python train.py --moe_layers=[0, 2, 4, 6, 8, 10, 12] --rope_base=10000.0 --tie_embeddings=false --batch_tokens=65536 --doc_mask=true --steps=6214
Below are experts of layer 4 (counted from 0) of a mixture-of-experts language model. Rows are named router (the router's row for the expert), up (a neuron's input weights, with its number) and show model dimensions 64-127. Each number is 128 + 24 x the weight over its row's rms, rounded and kept within 0 to 255.
Before each expert's rows: a language model's description of what the expert responds to. This comes from a sample of Wikipedia text that the model never trained on.

# expert 63
Closing suffixes s, ary, ion, ation, ing ending a word before punctuation or of, e.g. station-ary, constant-s, Televis-ion.
router [108 162 121 135 117 209 150 150 149 130 126 112 132 147 137  90 151 101 161 143 157 116 162 115  90 123 123 134 145 103  97 153 141 149 103 148  90 166 152 160 138 102 192 122 121 111 124 129 104 114 126 117  87 105 108 157 124 123 139 148 120 124 129  96]
up4 [108  72 145 136 139 134  78 110 132 128 105  83 141 161 153 121 166 105 120 101 154 132 128 110 139  79 118 150 119 119 103 122  92 145  94 124 110 136 175 167 143 133 128 154 106 111  98 140 174 129 118 150 123 130 147 130 119 134 174 161 132 166 105 132]
up5 [132  97 109 151 116 155  97 160 145 120 159 103 122 143 168 135 151  97 143 138 132 120 128 118 134  98 139  88 162 164  99 143 133 136 166 144 126 156 132 123 147  98 141 163 148 125 148 142 177 131 144 128 126  91  96 113 151  70  94 106 117 142 109  85]
up6 [146  84 124 125 161 178 150  98  99 137 159 130 118 131 146  95 141 101  89 132 146 106  96 132 110 122  96 133 132  81 122 116 141 134 109 123 158 142 148 160 137 116 192 114 152 135 146  84 171 126 159  91 137 162 150 149 107 151 117 123 123 133 109 136]
up7 [146  90 151 124 152 148 167 147 117 147 153 153 130 118 137 131 119 124 142 162 140 111 168 112 105 105 144 142 122 137 130  86 165 119 125 120 129 173 156 114 128 147 114 135 172  89 118 150 117 139 116 121 123 100  85 144 155 141 142 123 119 118 142  93]
up8 [121 151 147 114  79 146 158 122 125  71 135 102 124 111 117 109  99  83 132 103 122 125 140 121 133 171 145 121 125 151 106  75 100 125 101 122 119 102 152 162 117  90 119 118 146 124 129 137 124 127 145 129 104  97 136  78 119 156 152 157 160 140  77 133]
up9 [138 102 117 119 152 142 166 146 156 153 131 144 155 141 144 157 121 132 120 131 137 118 115 123 144 125 112 134 152 103  84 119 158  92 115 124 113 118 129 162 135 138 128  90  87  96  67 153 158 147 161 124  71 150 124  75 117  79  99 128 150 124 106  95]
up10 [113 107 173 144  92 115 115 136 134 118 126 121 124 135 127 104 116 102 108 131  92  96 168  97 156 121 110 135 157 128 145 126 154  96 142 126 134 145 135 135 104  51 103 126 121  98 142 114 142 142 154 128 118 128 107 138 108 135 183  81 128 155  87 106]
up11 [ 95 137 133 154 142 153 166 130 130 136 148 111 105 103 103  99  98 164 107  93 156 130 103 138 130 125 137 121 127 138 162 150 165 106 138 127 114 164 133 132 122 123 129 106 181 112 167 105 107 109 152 129 114  93 116 130 104 148 102 171 109 144  98 103]
up12 [158 136  89 139 140 109 141 151 158 116 136 123  97 139 133 142 178  95 110  73  95 117 147 124  90 115 135 132 127 106 132 157 101 129 106 136 167 135 159 138 151 116 165 139  89 138  98 131 160 133 125 126 122  80 124 106 117 149 155 119 139 157  88 138]
up13 [ 73 121 121 142  98 153 134 137 139 136 144 137 125 145 155  85 111  93  98 143 165 109 146 121 136 157 123 111 135 150 108 168 139 131 126 135  99 117 128 144 129 104 180 131 120 126 140 138 113  95 155 111 135 140 110 106 145 129 184  60  72 110  83  99]
up14 [140  87  98 144 119 114 178 125 140 157 146 158  85 126 138 137 112 171 119 134 161 136 103 129 131 132 148 132 154 137 143 151 116  99  52 110 123 155 130 164 153 146 154 142 108 147 130 143 156 126 163 116 112 144 110 145  84 131 121 112 166 116 123 155]
up15 [ 88 110 102 146 146 136 105 150 161 118 175 146 134 148 128 132 136 132 136 165  83 110 162  96 131 147  94 154 126 149 106 167 149 145 141 156 144 146 119 162 135 130 119 131 125 150 154 144 119 147 127 102 120 137 132 169  88  61 116 158 129 114 112 143]
up16 [141  79  84 125 145 144 142 159 102 135 133 148 113 136  66 119 133 117  84 122 157 150 145 153 150 123 163  90 121 147 142 115 106 133  99 129 112 102 163 115 105 156 157 145 135 125 183 159 128 117 146 108 113 105 110 121 123 131 101  81  87 180 100 123]
up17 [ 91 128 140 146 154 158 120  95 132 134 156 103 113 119 116 104  99 114 162  94 135 138 116 139  77  81  92 158 129 129 133 149 138 118 172 139 154 143 132 109 123 128 122 139 142  92 134 120 166 143 111 188 124 131 124 106 119 118 107 146 136 126 127 105]
up18 [ 91 138  91 137 165 118 117 144 154 127  99 122 117 159 144 101 117  99 145 117 129 152 117 101  92 173 149 110 142 136 102 170 147  98  94 114 109 114 165 143  94 115 183 187 112 151  99 138 136 110 128 160 113  98 142 100 107 126  98 135 171 114 143 150]
up19 [103 128 119 138 104 148 139 105 143 128 135 179 106 116 172  85  92 131 144 123  97 113 166 103 133 146  92 118  79 123 121 152 161 161 120 138  77  71 136 127 152 142 137 137 105 114 140 135 140 142 150 118 118 151 133 146 122 146  91 107 121 135 119 112]
up20 [110 138 154 134 116 133 162 142 142 107 181 122  89 124 119  85 142 120 107 108 120 120 125 131 160 118 115 139 117 166 177 116 133  88 154 122 133 115 165 126 112  92 133 107 148 146 109 163 105 132 207 111 117 118 121 130 145 117 167 148 133 107 106 133]
up21 [163  42  73 133 145 140 151 140 125 128 104 147 140 133 135 141 122  85 138 126 174 134 159 132 137 149 126  67 161 104 135 134 135 125 139 149 118 108 150  98 105 101 134 144 152 145 123 103 121 133 129 133  98  61 105 132 117 133 126 142  85 118  92 132]
up22 [122 116 112 151 113 139 155 115  64 142 110 139 100 143  81 126 168  98 136 125 172 139 119 153 121 133 152  61 182 141 140 141 150 113 136 114  97 113 126 155 109  59 148 125 120 153 162  97 131 108 128 154 119 106 157 153 125 161 168  95 106 121 139 120]
up23 [120 138 132 128 168 150 103 131 169 110 158 135 156 127 168 101 136  98 106 142  95 125 140 131 116 115 171 163 130  99 124 154  95 137 114 121 124 102 163 113 155 160 139 136 157 139  96 125 154 124 146 107 113  95 135 109 108 107 132 145 145 110 161 101]
up24 [ 81 106 122 132  97 127 113 127 131 120 134 129 112 118 105 112 120 129 119 102 137 100 124 116  84 121 139 123 132 139 106 117 173 149 132  72 123 132 107 134  90 102 168 110 161 108 140 132 201 167 128 150 132 107 142 168 144 144 150 133 102 103 111 110]
up25 [157 173 150 155 124 154  98 152  86 120 189 132 119 149 141  83 114  93 137 113  97 106 165 114 116 125 145 155 143 113 113 148 159 148 137 139  92 159 110 125 143 124 172 119 127  68 129 158  94 155 135  96 131 132 154 134 106 164 123 118 140 126 127 115]
up26 [135  98 103 145 149 158 172 140 128 135 126 142 129  91 107 112  94 112 153 125 142  99 153 131 159 142 106 138 121 108 130 111 102 151 106 107 142 156 134 135 126 124 137 119 102 109 139 110 148 156 122  78 107 125 132 147 157 139 119 132  83 103 166 143]
up27 [107 175 156 119 120 134 137 174 126 100 129  99 119 116 144  65 161 134 109 133 142  88 150 120 148 122  96 134 159 127 118 140 111 152 135 131 124 119 106 137 124 102  90 145 138 132 161 133 124 120 115 145 100  96 105 128 169 116 112 105 131 107 127  56]
up28 [161 159  90 142  77 127 122 119 114  97 118 118 124 134 133 149 158  99 129 113 128 175 119 133 120 140 154 106 119  80 122 127 114 147 139 114 150 129 123 158 134 114  96 126 136  84 154 113 137 133 116 117 120  88 131 104 123 120 114 146  98 144 169 105]
up29 [144  90 153 110 137 113 127 109 106 141 112  92 141 138  93 128 114 126 157 171 148  98 180 110 145 123 131 111 163 112 109 124 133 182 138 122 130 158 155 153  89 134 109 145 118  89 140 100 144 159  90 111 129 115 122 139 119 130  87 115  86 161 133 117]
up30 [124 143 127 129 133 155 135  97  94 109 146 105 103 103 156 157 166  74 109 139 149 103 133 166 137 149  91 147 110 170 140 109 177  94 157  82 119 124 158 133  88  56 114 117  85 145 133 152 125 134 102 134 110 146  90 129 129 121 116 129 103 153 129 165]
up31 [124 151 114 143  96 105 178 126 137 113  98 163 145 127 125 104 107 134 111 139  98 144 148 145 108 133 101 128 129  94 130 155 110 143 144 105 101 121 112 138 118 100 160 154 127  95 124 119 127 197 135 176 112 117 144 104 156 121 126 167 148 149 166 119]
up32 [113 154  78 145 134 133 164 147 121 129 126 107 127 105  96 127 109 126 138 166 150 117 147 137 105 136 122 134  89 135 136 100  90 130 130 141 106 114 140 153 129 149 140 167 165 152 141 143  70 126 116 125 126 120 105 119 120 138 111 132 142 187 183 136]
up33 [132  90 142 204 111 119  93 110 132 134 149 123 146 112 104 100 121 149  78 193 111 150 113 152 126 112 113 145 188 110 133 136 123 147 118  85 109 144 162 119 156 134 111 138 136 122 108 114 109 145 130 101 154 166 125 138 150 108 157 170 143 129 117  92]
up34 [101 110 103 138  87 160 130 127  69  94 127 144 138 136 124  92 138 104  80 154 169 117 112 157 115 129 106  63 164 161 132 109 143 133 191 141 147 135 123 123 119 126 127 139 137 172 164 148 103 115 168 124 131  98  87 165 131 119 146 146 114  94 155 130]
up35 [130 149 103 129  86 173 125 137 129 165 161 128 110  89 134 110 156 128 146 122 167  88 124 118 120 173 147 106 166 100 102 172 144 160 107 129 106 132 141 117 163 114 168 139 157 138 133 110 114 127  86 158 133 105 151 152 165 138 137 166  99 131 129 147]
up36 [ 84 157 126 160 120 118 131 125 111  82 112 129 140  96  91 136 133 140 151  66 118 159 156 166 157 137 145 114 128  85 133 132  87 144 127  92 122 124 162 167 159  92 103 113 116 118 127 110 127 127 149 133 125 126 147  99 114  71 136 128 130 130 128 115]
up37 [111 149 153 196 151 112 106 111 113  87 128 112  82 121 124 153 146  76 105 119  98 144 110 110  96 117 150  94 166 100 137  96 105 130  78 116  93 105 164 128 159 134  94 155 105 129 148 144  99 112 149 141 121 132 137 116 116  99 143 118 154 133 123  96]
up38 [ 81  94 109 119  84 161 154 148 104 101 150 135 153 135 125 113 133 116 160 131 125  98 158 122 105 135 144  71 154  99 159  77 143 152 104 149 139 128 116 124 137  80 102 132 110 126 155  65 131 118 155 147 108 102 139 122 113 124 141 118  98 113 107 149]

# expert 13
Word-internal pieces such as ar, er, ant, ot, id in names and words like guaranteed, guides, football, plus accented letters ć, č.
router [137  92 125 156 161 194 132 118 130 123 139 145 116 154 135 114 132 126 105 143 161 139 144 159 117 132 111 104 171  98 166 152 158 118 137 115 142 110 148 174  86 123 189 130 176 146 124 111 137 166 166 141  53 107  88 152  97 109 100 136  95 121 111 121]
up4 [110 164 139 136 164 130 174 105 143  93 145 121 117 148 116 123 118 136 125 117 154 138 120  99 101 148  77  72 122  84 143 120 126 114 130 134  89 137 131 120 116 114 109 124  93  86 103 165 132 123 112 193  87  72 148 144  95 181 118 164 127 168 165 114]
up5 [164 130 160 127 151 174 126 133 144 158 150 107 114 125 154 133  94 122 121 143 134 121 105 109 142 121 167 133 139 129 141 128 144 121  97 130 126 151 119 130 133  62 109 142 151 101 109  97 136 164 160 127 115 138 147 135 105 146  81 147 133  62 101 155]
up6 [122 119 121 128 152 133 149 130 132 160 119  64  98 117 111 131 130 124 127  81 131  90 123  84 171 111 144 114  95 113 127 118 132 127 118 127 138 168 152 143 124 138  77 133  95 102  76  93 105 167 139  89  97 139 143 146 126 149  81 142 125 122 146 161]
up7 [101 158 127 121 116 118 140 118  93 142 105 122 126 143  93  90 170 124  92 130 106 118 178  44 152 119 165 100 125 118 103 134 123 159 100 141 142 149 133 210 121 121 113 160 123 112 150 124 113 133 113 148 101  96 123 121 116 163 110  94 114 144 128 119]
up8 [118 126 101 145 138 127 104 134 133 127 160 143 120  89 175 112 130 112 152 102 152 119 118 145 126 121 120 116 148 139 114 137 121 130 148  87 128 122 158 130 111 131 159 153 133 160 127 111 113 122 160 158  91 122 129 138 107 112 116 144 147 137  97 106]
up9 [145  86 104 143 139 140 141 149 133 122  73 108 129 180 130 100 144 146 106 139  92 119 122 170 150 158 144  93 133 124 163 143  89 118 122 100 127 133 156 142 122  96 149 121  97 154 149 155 169 168 110 103  97 102 140 134  98 131  97  98 115 192 118 131]
up10 [129 147 107 118 146 168 110 113 126 158 105 143 141 135 127 144 143 118 133 150  97 165  98 154 153 143  80 169 105 136 144  98 168 153 133 121 125 147 150 129 138 145 144 124 107 140 132 147 103 139 160 158 120 110  74 129  75 125 105 150 113 166 136 116]
up11 [157 148 102 127 136 134  94 103 142 116 124 123  88 108 137 143 109  88 130 108  91 133 136  93 126 133 110 133 141 126  93 113 158 114 135  98 120 151 190 113 110 148 158 153 160 130 109 116 150 126 156 148 118  90 121 113 122  91 125 185  94 126 135 120]
up12 [133 123  94 123 119 120 159 137 174 111 144 133 124 121 149 106 110 139 150  84 150  99 138 157 140  93  88 112 153 157 169 130 124 118  99 125 152 108 111 188 117 110 131 133 152  90 154 129 176 103 128 131 111  57 143 110 114 138  93 143 148 115 132  83]
up13 [156 105 132 127 108 135 148 103 120 114 117 116  92 126 150 136 154 130 133 159 174 145 137  97  80 165 168 136 127 152 131 162 163 137 127 114 116 123 126 120  96 124 161 111 181 123  97 119 150 135 154 124 105 141  85 129 122 114 142 157  89 130 135 153]
up14 [104 140 144 126 142 113 146 110 125 103 113 119 118 137 110 111 111 110 116 108 132 113 181 155 115 176  92  72  97 140 152  98 162  73 143 128 130 151 151 166 152 122 121 110 110 128 169 123 112 178 134 147  97 116  90 131 137 135 151 101  74 124 153 122]
up15 [136 120 113  99 149 159 146 143 116 136 117 113 131 117 125 136 163 144 103 116  94 134 129 115  89 184 115 124 122  87 123 100 158 144 104 130 133 152 131 161 150  89 122 132 149 105 110 135 145 180 117 164 114  81 102 111 136 167 107 132 116 155 179 123]
up16 [169 134  88 128 124 165 118 165  95  84 135 150 100  75 116 125 144 123 111 152 167 129 123 111 142 143 111 104 123 104 169 129 175 106 132  95 100 123 103 139 135 129 180 164 122  84 143 106 109  89 137 108 130 156 182  99 122 162 146 153 138 105  99 122]
up17 [109 137 129 200 133 188 131 149 100 149 162 164 104 139 101 117 139 114 101 151 146  97 168 160 128 120 107  93 118  86 140 127 123 119  86 143 100 137 112 156 146  95 126 120 163 168 145 144 119 166 136 131 114 124 161 160 103 156 153  91 157 145 113 172]
up18 [ 93 108 152 172 158 179 144 122 151 109 165 114 121 104 161  93 118 116 126 116 184 139 119 168  91 129 132 130 121 141 128 119 141 144 114 132 134 133 139 129 110 108  91 162 120  99 128  99  83 139 109 158 114 132 108 162 107 140 103 173 134 138 113  94]
up19 [141 120 115 140 125 136 143 140 153 114 104 125 113 126 138 125 120 134 169 110 153  86 158 125  83 147 162 104 154 123 165 165 137 139 126  90 105 134 124 124 149 133 168 124 110 151 178 162 136 197 128 155 116 102 129 131  72 109 120 149  85 140 114 113]
up20 [140 117 127 129  95 147 115 140 134 168 187 136 126 162 146 107 112 112 174  63 115 129 133  94  84 146  70 132 159 140 123 177 141 122 119 153 136 145 151 144 110 126 158  98 143 115 141 110 133 103 132 163  97  98 159 136 142 114 128 118 110 166 134 113]
up21 [139  91 143 123  98 134 142 126 142 157 138 142 110 132 129  87 161  88 130  95 155 123 133 127 103 122 134 121 178 149 135 118 178  78 100 130 106 124 154 115 137 134 165 109 146 119 109 132 112 129  99 122 118 157 128 118 149 140 140 140  96 137 137 105]
up22 [150 154 124 187 128 174 120  96  93 161 140 142 136 121 147 115  89 120 143 167 128 154 139 125 130 129 109 158 116 155 147 129 134 136 128 115 165 150 133 122 114  87 169 161  98 131  83 127  98 160 142 157 127 138  99 168  68 130 166  97 110 108 127 110]
up23 [109 135 126 149 130 164 157 117  93 152 152  99 123 127 161 120 134 156  89 105 133 151 138 128  86 133  97 152 117 134 138 161 152 140 112  93 126 108 166 136 132 130  98 140 144 140  96 149 138 166 154 170 119 105 124 124  97 131 138 143 151 130 114 108]
up24 [129 126 149 146  81 132 100 110 130  83  94  51 143 143 139 151 105 131 122 124 106 128 131 133 148 111 131 151 151 102 148 152 155 143 170 123 155 158 137 149 139 137  79 142 146 101 127  92 159 123 138 142 119 114 119 103 112  65 115 157 110 154 137 153]
up25 [146 119 138 181 107 155  86 142 119 130 123 123 120 133 170 102 190 108 158 150  97 130 116 106 126 146 123 115 145 121 163 145 172 117 111 122 135 103 143 145 122 133 131 178 117 134  98 117 143 171 119 143 140 116 155 196 139 140 144 110 111 102 135 106]
up26 [108  98  88 126 135 142 107 147  99 135 173 142 116 122 148 132 141  68  99 154 149  86 128 128 117 117 149 137 100 113 136 128 135 122 114 104  60 130 137 152 107 136 131 155 128 151 171 119 117 157 151 142 114 114 112 144 123 143 132 119 130 179 123 152]
up27 [142 147 129 140 104 150 128 146 142 126 120 148 128 123 121 136 123 100 148 102 168  96 144 159 147 139 124 100 114  96  96 145 137  79  99  92 108  98 165 127 133 137 130 132 145  64  95 126  95 140 158 168 127 123 116 108 127 135  95 175 119 187 109 117]
up28 [166 128 139 115 139 128 106 128 114  96 121 155 125 152 153 155 136  80 135 108 111 126 129 111 134 154 123 115 125  90  98 139  89 124  96 126 140 123 128  95 152 109 113 106 112 134 121 140 163 181 168 119 103  66 122 123  42 160 128 164 149 128 118 153]
up29 [121 136  83 125 135 173 129 132 153 140 127 155  97 118 141 126 152 136 156 146  98 116 136 163 137 161 167 160 147 122 127 141 133 131 102 106 156 162 127 107  98 133  88 176  73 119 123 108 111 100  97 149  53 127 124 142  76 128  98 135 136 115 144 105]
up30 [117  99 140 126 133 127 165 141 171  97 116 144 127 153  78 115 110 128 137 110 109 133 116 150 113 134  89  78  95 101 136  88 131 173 160  81 105 129 123 139 129 161 124 131 149 121 143 163 144 109  98 123  87 101  74 135 130  54 134 180 130  95 113 152]
up31 [ 98 111 139 163 120 144 114 143 155 123 124 127 123 112 133 153 107 103 114 127 148 122  95 131 146 139 148 140 112 105 179 116 104 125 123 132 100 102 130 142 142 144 116 107 170 106 105 102 140 148 148 169 115 127  96 127 106 152 128 145 129 186 113 134]
up32 [148  93 121 161 123 161 136 142 158 100 232 110  98 127 125  75 146 158 124  89 148 148 130 121 156 178 162  87 116 131 148 114 137 115 106 125 130 124 133  99 116 140 110 144 152 112  99 138 133 150 157 120 134 142 101 160 152  90 139 158 144 157 123  77]
up33 [124 141 119 134 108 154 143 114 142 135 159 130 135 129 147 121 112 143 111 114 121  81 115  98 166 112 112 100 136  92 124 138 113 139 129 136 132 186 131 132 139 114  99 107 116 141 155 131 138 182 168 146 104 127 118 100 150 169 135 133 115 107  99 105]
up34 [103 112 130 138 126 162 122 141  80 147 184 128  53  82 131  76 156 117 156 147 119 146 134 136 149 115 130 105 133 138  99 135 121 110 147 115 120 134 110 168 115 116  94  96 100 135 113 132 106 122 139 142 111 105 161 125 135 125 105 143 119 119 106 120]
up35 [141 106 129 120 133 125 201 122 111  90 144 131 116  89 159 127 137 136  95 159 159 103 121  93 134 157 124 114 140 131 162  94 126 121 156 130 101 163 113 140 129 130 137 145 146  91 150 101 104 132 132 147  98  88 117 115 113 176 142 142 134 109 133 169]
up36 [147 130 121 116  74 166  89 170  87 157 200 116 133  87 127 104 129  95 113 137 139 117 148 161 156 144 168 131 179 150 156 148 146 123 127 104 104 152 117 119 136 145 140 164 164 152 140 117 100 108 179 171  98 125 148 132 129 139 133 120  84 120  89 116]
up37 [134 106  61 157 127 136 114 104 102 153 109 163 130  89 148  96 136 107 179 157 137  85 148 133 124 139 139 149 132  97 146  94 125 115 128 108 137 160 139 144 181 130 117 117 136 122  98 150 156 166 160  85 106 156  94 139 114 122 153 102 129 144 172  94]
up38 [155 152  92 127 138 163 129 155 146 125 141 116 118 140 102 119  92 133 146 110 146  96 196 131 103 162 164 130 129 112 167 146 170 100 136 108 140 125 128 136 139 158 125 132 125 127 126 141 168 175 157 120 113 105 119 118 126  81 120 137 100 130 168 161]

# expert 15
Word-internal syllables after par-, doc-, gu- and similar, e.g. par-am-eter, doc-um-ented, gu-est, af-ter; also colons and brackets in lists.
router [136 113 117 164 165 204 124 128 122 137 131 142 113 131 129  91 151 103 101 133 133 147 151 166 151 141 113 112 140 109 163 104 106  95 117 126 114  97 143 175 110  93 200 145 129 105 125 147 147 178 141 121  78  80 112 124  99  83 127 138 105 124 121  93]
up4 [103  78 121 170  87 175 124  91  86 142 158 161 138 115 129 109 139 120 104 114 136 126 124 144 105 150  95 120 126 145 162  88 105 131 133 159 108 142 189 130 139 142 135 162 144 133 160  94 140 146 140 103  94 163 153 126 140 110 170 115 140 138 112 160]
up5 [107 134 124 137 152 100 164 134 109 146 119 116 114 156 101  44 132 144 124 121 104 143 149 144 119 101 121 143 186 143 107 129 151 115 112 141 112 145 153 126 167 132 144  99 117 127 189 183 153 121 116 123 113  79  78 117 117 144 163 117 114 131 123 132]
up6 [123 157 130 117 131 112  98  77 160  70 135 116 137 162  88 101 160 122 109 150 173 158 117 118 131 142 147 118 130 101 154 151 130 105 124 128 138  79 173 116 131 127 161 129 157 160  95 124 145 166 128  96 125 102  82 131 112 128 141 149 145 128 110 130]
up7 [146 122 118 181 151 132 103 121 161 123 130 112 101 110 132 134 140  69  78 131 111 151 151 108 121 122 150 146 159 123 147 137 136 138 105 135 165 124 128 103 149  96 153 165 172 127 100 106 113 154 119 144 119  83 153 106  77 140 109 154 107 142 160 131]
up8 [139 147  50 139 124 148 129 162 147  82 161 137 106 121 117 144 104 127 111 112 109  88 122 135 126 158  87  79 114 119 118 167 111 151 154 119 115  93 117 157 149 145 143 149 115  94 115 116 111 151 112 113 118 124 120 131 132 102  82 191 181  61 100 129]
up9 [ 90  82 147 168 135 167 103 125 110 149 123 125 127 131 140 105  90 152 109 158 150  94 137 160 133 131 135  94 164  87 145  89 122 101  95 105 126 128 171 152 124  89 145 164 151 136 161 168 105 142 109 106  75 128  97 142 135 103 155  92 117 138 123 148]
up10 [109 138 109 121 111 186 122 148 123 128 123  85 127 140 154 138 127  96 105 147 167  93 143 175 171 110 157  87 154 137 116 106 183 151 158 122  94 114 102 128 123 136 137 117 137 136 147 133 107 144 102 109 116 110 116 110 112 131 100 130 107 185 122 130]
up11 [ 94 105 131 159  79 150 105 157 121 141 117 130 135 124 100 131 154 137 153 106 118 118 130 126 129 105 115 101 131 125 177 147 119  98 123  88  89 165 131 162 149 155  96 101 142 111 134 122 145 124 105 178 120  60 142 102 129 144 108 130 134 164  97  92]
up12 [117 109 166 149 137 159 104 106 137 135 113 108  99  86 127 156 102 123 124 157 119 119 114  85 126 128 118  89 103  76 140 120 108 105 140 118  80  98 100 152  76 111 148 127 134  98 116  68 121 128 150 165 137 107 117 143 132 136 120 112 122  88 113 114]
up13 [180 130 161 107 149 112 123 137 158 135 132 104 124 133 124 117 133  78 136  99 137 119 155 162 134  99 132 143 157 102 146 161 149 166  87 116 133 137 142 180 113 138 153  86 153 116 120 148 135 131 128 104 115 128 131  73 132 123 147 110 185 151 115  98]
up14 [144 138 147 142 126 153 108 112 151 115 153 135 145  89 166 144 167 122 170 167  86 157 117 140 111 128 159 114 160 110 131 175 136  95  96 127 102 124 124 166  93 112 111 118 136 133 139 141 146 134 137 145 119 105 101 140  81 102  92 154 131 132 117 130]
up15 [ 66 147 114 139 142 147 116 152 108 147  93 140  60 105 145  95  97 136 106 124 155 121 188 107 129 123 131  94 154 117 103 117 120  86 160 118 102  94 115 123 119  88 147 116 104 138 146 143 147 154 147 145  93  98 101  81 110 123 114 142 100 109 131  78]
up16 [137 115 106 131 121 127 167 126 120 115 148 127  69 116 148  96 115 107 117 178 152 123 188 112 123 144 103  99 125 132 152 111 114 111 129 146 127 123 115 137 145 101 123 147 115 139 105 124 132 113 148 193 113 116 125  88 109 127 116 134 155 106  96  80]
up17 [140 112 161 160 112 156 130 108 146 109 117  86 118 109 141  97 128 123 150 151 181 100 132 162 160 124 154 123 143 109  99 179 104 153 156 164 131 124 130 139 107 158 154 146 178 112 138 101 133  92 103  83 111 128 137 110 155  88 142 131 126 111 108 154]
up18 [114 138 154 108 130 144  63 111 118 107 140 114 145 166  98 130 136 137 130 136 151 155 117 180 100 169  86  96 168 100 152 158 142 129 155  95 169 132 146 132 133 136 143 112  82 116 139 104 132 114 150 180  91 122 107 158 138 108  98 145 110 123 127 144]
up19 [175 132 152  93 103 126 154 121 107 103  87 126 121 139 146 137 147 134 146 149 122 132  96 117 149  94 120  98 125 115 144 182 176 143 139 105 101 169  98 128 152  69 162 123 140 106 133 133 135 142 184 133 104 127 112 152 108  90 106 128 108 159 122  62]
up20 [127 121 139 142 135 125  83 146 136 175 150 104 130 121 109 154 105 122 155 129 132 129 142  96 142 123 119 135 169  96 148 160 143 124 161 135 118 129 133 152 135 124 176 109 129 121  88 122 120 108 151 156  99 114  90  88  91 100 163 117  73 100 147  57]
up21 [128  88 138 158 110 130 125 162 102  93 152 120 140  88 101 115  77 130 140 156 167 132 129 105  80 135  83 118 132 125 175 160 113 163 114 125 117 121 146 107 159 129 142  95 119 105 125 143  77 131 127 174 105  98 157 141 135 130 138 100 170  78 154 130]
up22 [ 86 105 128 152 128 127 125 123 127 160 128 109  76 169 153 144  97  92 158 110 125 139 120 140 138 132 122 121  97 138 143 149 130 152  99 150 117  91 133  93 124 124 138 117 114 134 127 147 168 105 118 160 127 124 137 164 145 125 105 144 149 105 113 126]
up23 [142 106 161 140 137 148 140 152 100 147 143 115 116 136 118 135  99 111 100 143  87 116 145  96 122 165 130 149 126 134 143 104 164 176 106 132 150  99  93 112 139 102 133 145 159 112 119 111 139 140 123 140 133 170 127 127 160 160 143 107 138 150  98 126]
up24 [105 136 125 118 137 123  90 161 130 135 122 137 121 108 150  99 137 109  97  89 138  87 179 127 150 145 118 104 109 119 147  91 120 190 127 129 101 174 179 133 135 132 100 147  97 105 155 147 162 142 156 114  95 144 118 130 135 123 153 166 105  98 121 156]
up25 [106 125 103 161 122 131 152 128 129 115 129 124 115  98  72 129 114 151  80 130 139 133 134 167 117 145 119  72 123 141 127 123 120 150 103  69 162 132 125 168  91 181 154 105 131 112  97 129  60 123 147 113 112 134 158 124 148 121 101 105 121 166 123 147]
up26 [130 119 136 132 126 122 120 151 135 120 131 133  66 135  79  80 146 108 122 124 132 154 138 116  92 100 128 108 126 130 124 163 116 132 106 107 103 148 135 179 121  91 113 113 139 103 122 153 123 118 128 178 125  91 110 134  86 133 124 116 135 103 124  99]
up27 [152 156 141 126 106 145 117 201 113 118 126 139 129 133 117  75  87 119 119 116 111 151 132  95 126 165 135  93 100  94  79 175 125 182 135 162  88 103 116 154 138 113 149 132  82 125 104 139 131 123 152 117 100 148 120 145 137 105  91 131 166 128 141 138]
up28 [156 158 117 138 184 130 161 142  98  78 147 113 111 166 172 106 109 126 125 121 103 133  91 156 128 118  69 116 103 135 125 157 140 122 122  98 138 107 170 108 124 123 162 191 110 130  68 125 122 130 120 117 119 109 121 145 134 159  82 186 158 160 123  91]
up29 [147 132 105 144 121 136 120 138 112 127 130 138  57 104 125 133 131 101 125 123 111 153 152 123 106 129 103 144 119 139 125 126 129 108 114  99  86 124 101 139 132 114 120 152 119  99 105 141 110 127 149 136  98 151 132 106  96 118 155 107 126 107 136  87]
up30 [120 103 143 148 128 173 122 129  76 141 139 111 147  83 143 126 172 128  88 146 154 123 112 145 125 117 102 160 149  86 129 121 144 157 123 119 102 114 180 124 148 129 144 131 158 108 150 115 103 167 175 115 115 134 139 133 166 140 115 118 109 125 124  91]
up31 [150 117  90 135 139 141 128 122 113  69 143 115 144 117 134 129 120 132 118 123 123  86 124 142 150 130 148 130  90 149 147 157 159 141 165 104 160 143 126 134 119 151 115 173 191  92 138 141 168 150 177  94 122 159 106 128 129 120 143 156 152 116 108  85]
up32 [126 109 126 158 123 127 136 124 128 140 128 162  56 163 157 145 159 119 131 123 113 109 115 129 130 160  92 117 167 126 105 171 165 111 106 114 122  98 161 142 112 132 143 105 120  86 108 151 146 108 114 181 143  72 116 128 122 146 133 149 107 146  92 149]
up33 [134 139 100 126 152 144 184 103 119 155  90 140 137 131 132 163 133  64 134 107 119  83 140 147  94 106 147 142 136  87 148 139 126 110 123 159 117  94 165 170 117 143 152 127  97  85 177 181 115 129 132 119  95 108 130 187 121 125 101 160 128 165 164  87]
up34 [149 158 115 136  80 143 125 168 163 114 139 115 111 129 142 130 148 128 172 106 154  66 119 118 156 169 113  86 119 149 146 145 116 106 131 100 126 113 129 166 151 124 113 145 150 175 146 141 123 144 148 139 113 138 106 171 158 163 125 169 100 104 110 122]
up35 [113 123 144 143 177 152 164 111 129 122 131 107 124 133 166 154 122 125 160  66 143 140 121 129 137 144 101 150 102 125 143 118 126 118 107  67 121 132 191 140 117 157  92 129 148 100  98 116 176 118  99  99 112 103 114 143 146 115  94 144 112 106 152 139]
up36 [146 109 131 125 130 133 118 149 143 151 122 138 149 127  96 117  98 127 132 117 140 151  92  96 143 168 118 101 112 111 113 114 139 119 108 119 130 100 161 150 156 146 172 147 124  97 133 150 133 106 125 111 115 159 124  75 138 117 128 152 115 164 139 111]
up37 [154 143 138 165 118 153 146 173 151 101 120 132 121  88 113  70 122 122 157  83 152 103 123 135 117 120 146 122 122 126 134 138 118  79 158  80 121 141 176 120 152 104 156 140 148  90 103 133 115 109 174 124 119 146 167 136 160 139 126 162 114 138 116 154]
up38 [170 119 148 135  89 160 137 120 111 147 118 131 137 101  99 146 122 104 113 120 129  65 170 116 100 137 106 136 109  93 126 159 138  87 109 137  96 143 116 154 120  98 148 131 102 142 147 148 127 143  94 173 134 106  96 126 138 148 123 129 121 127 106 121]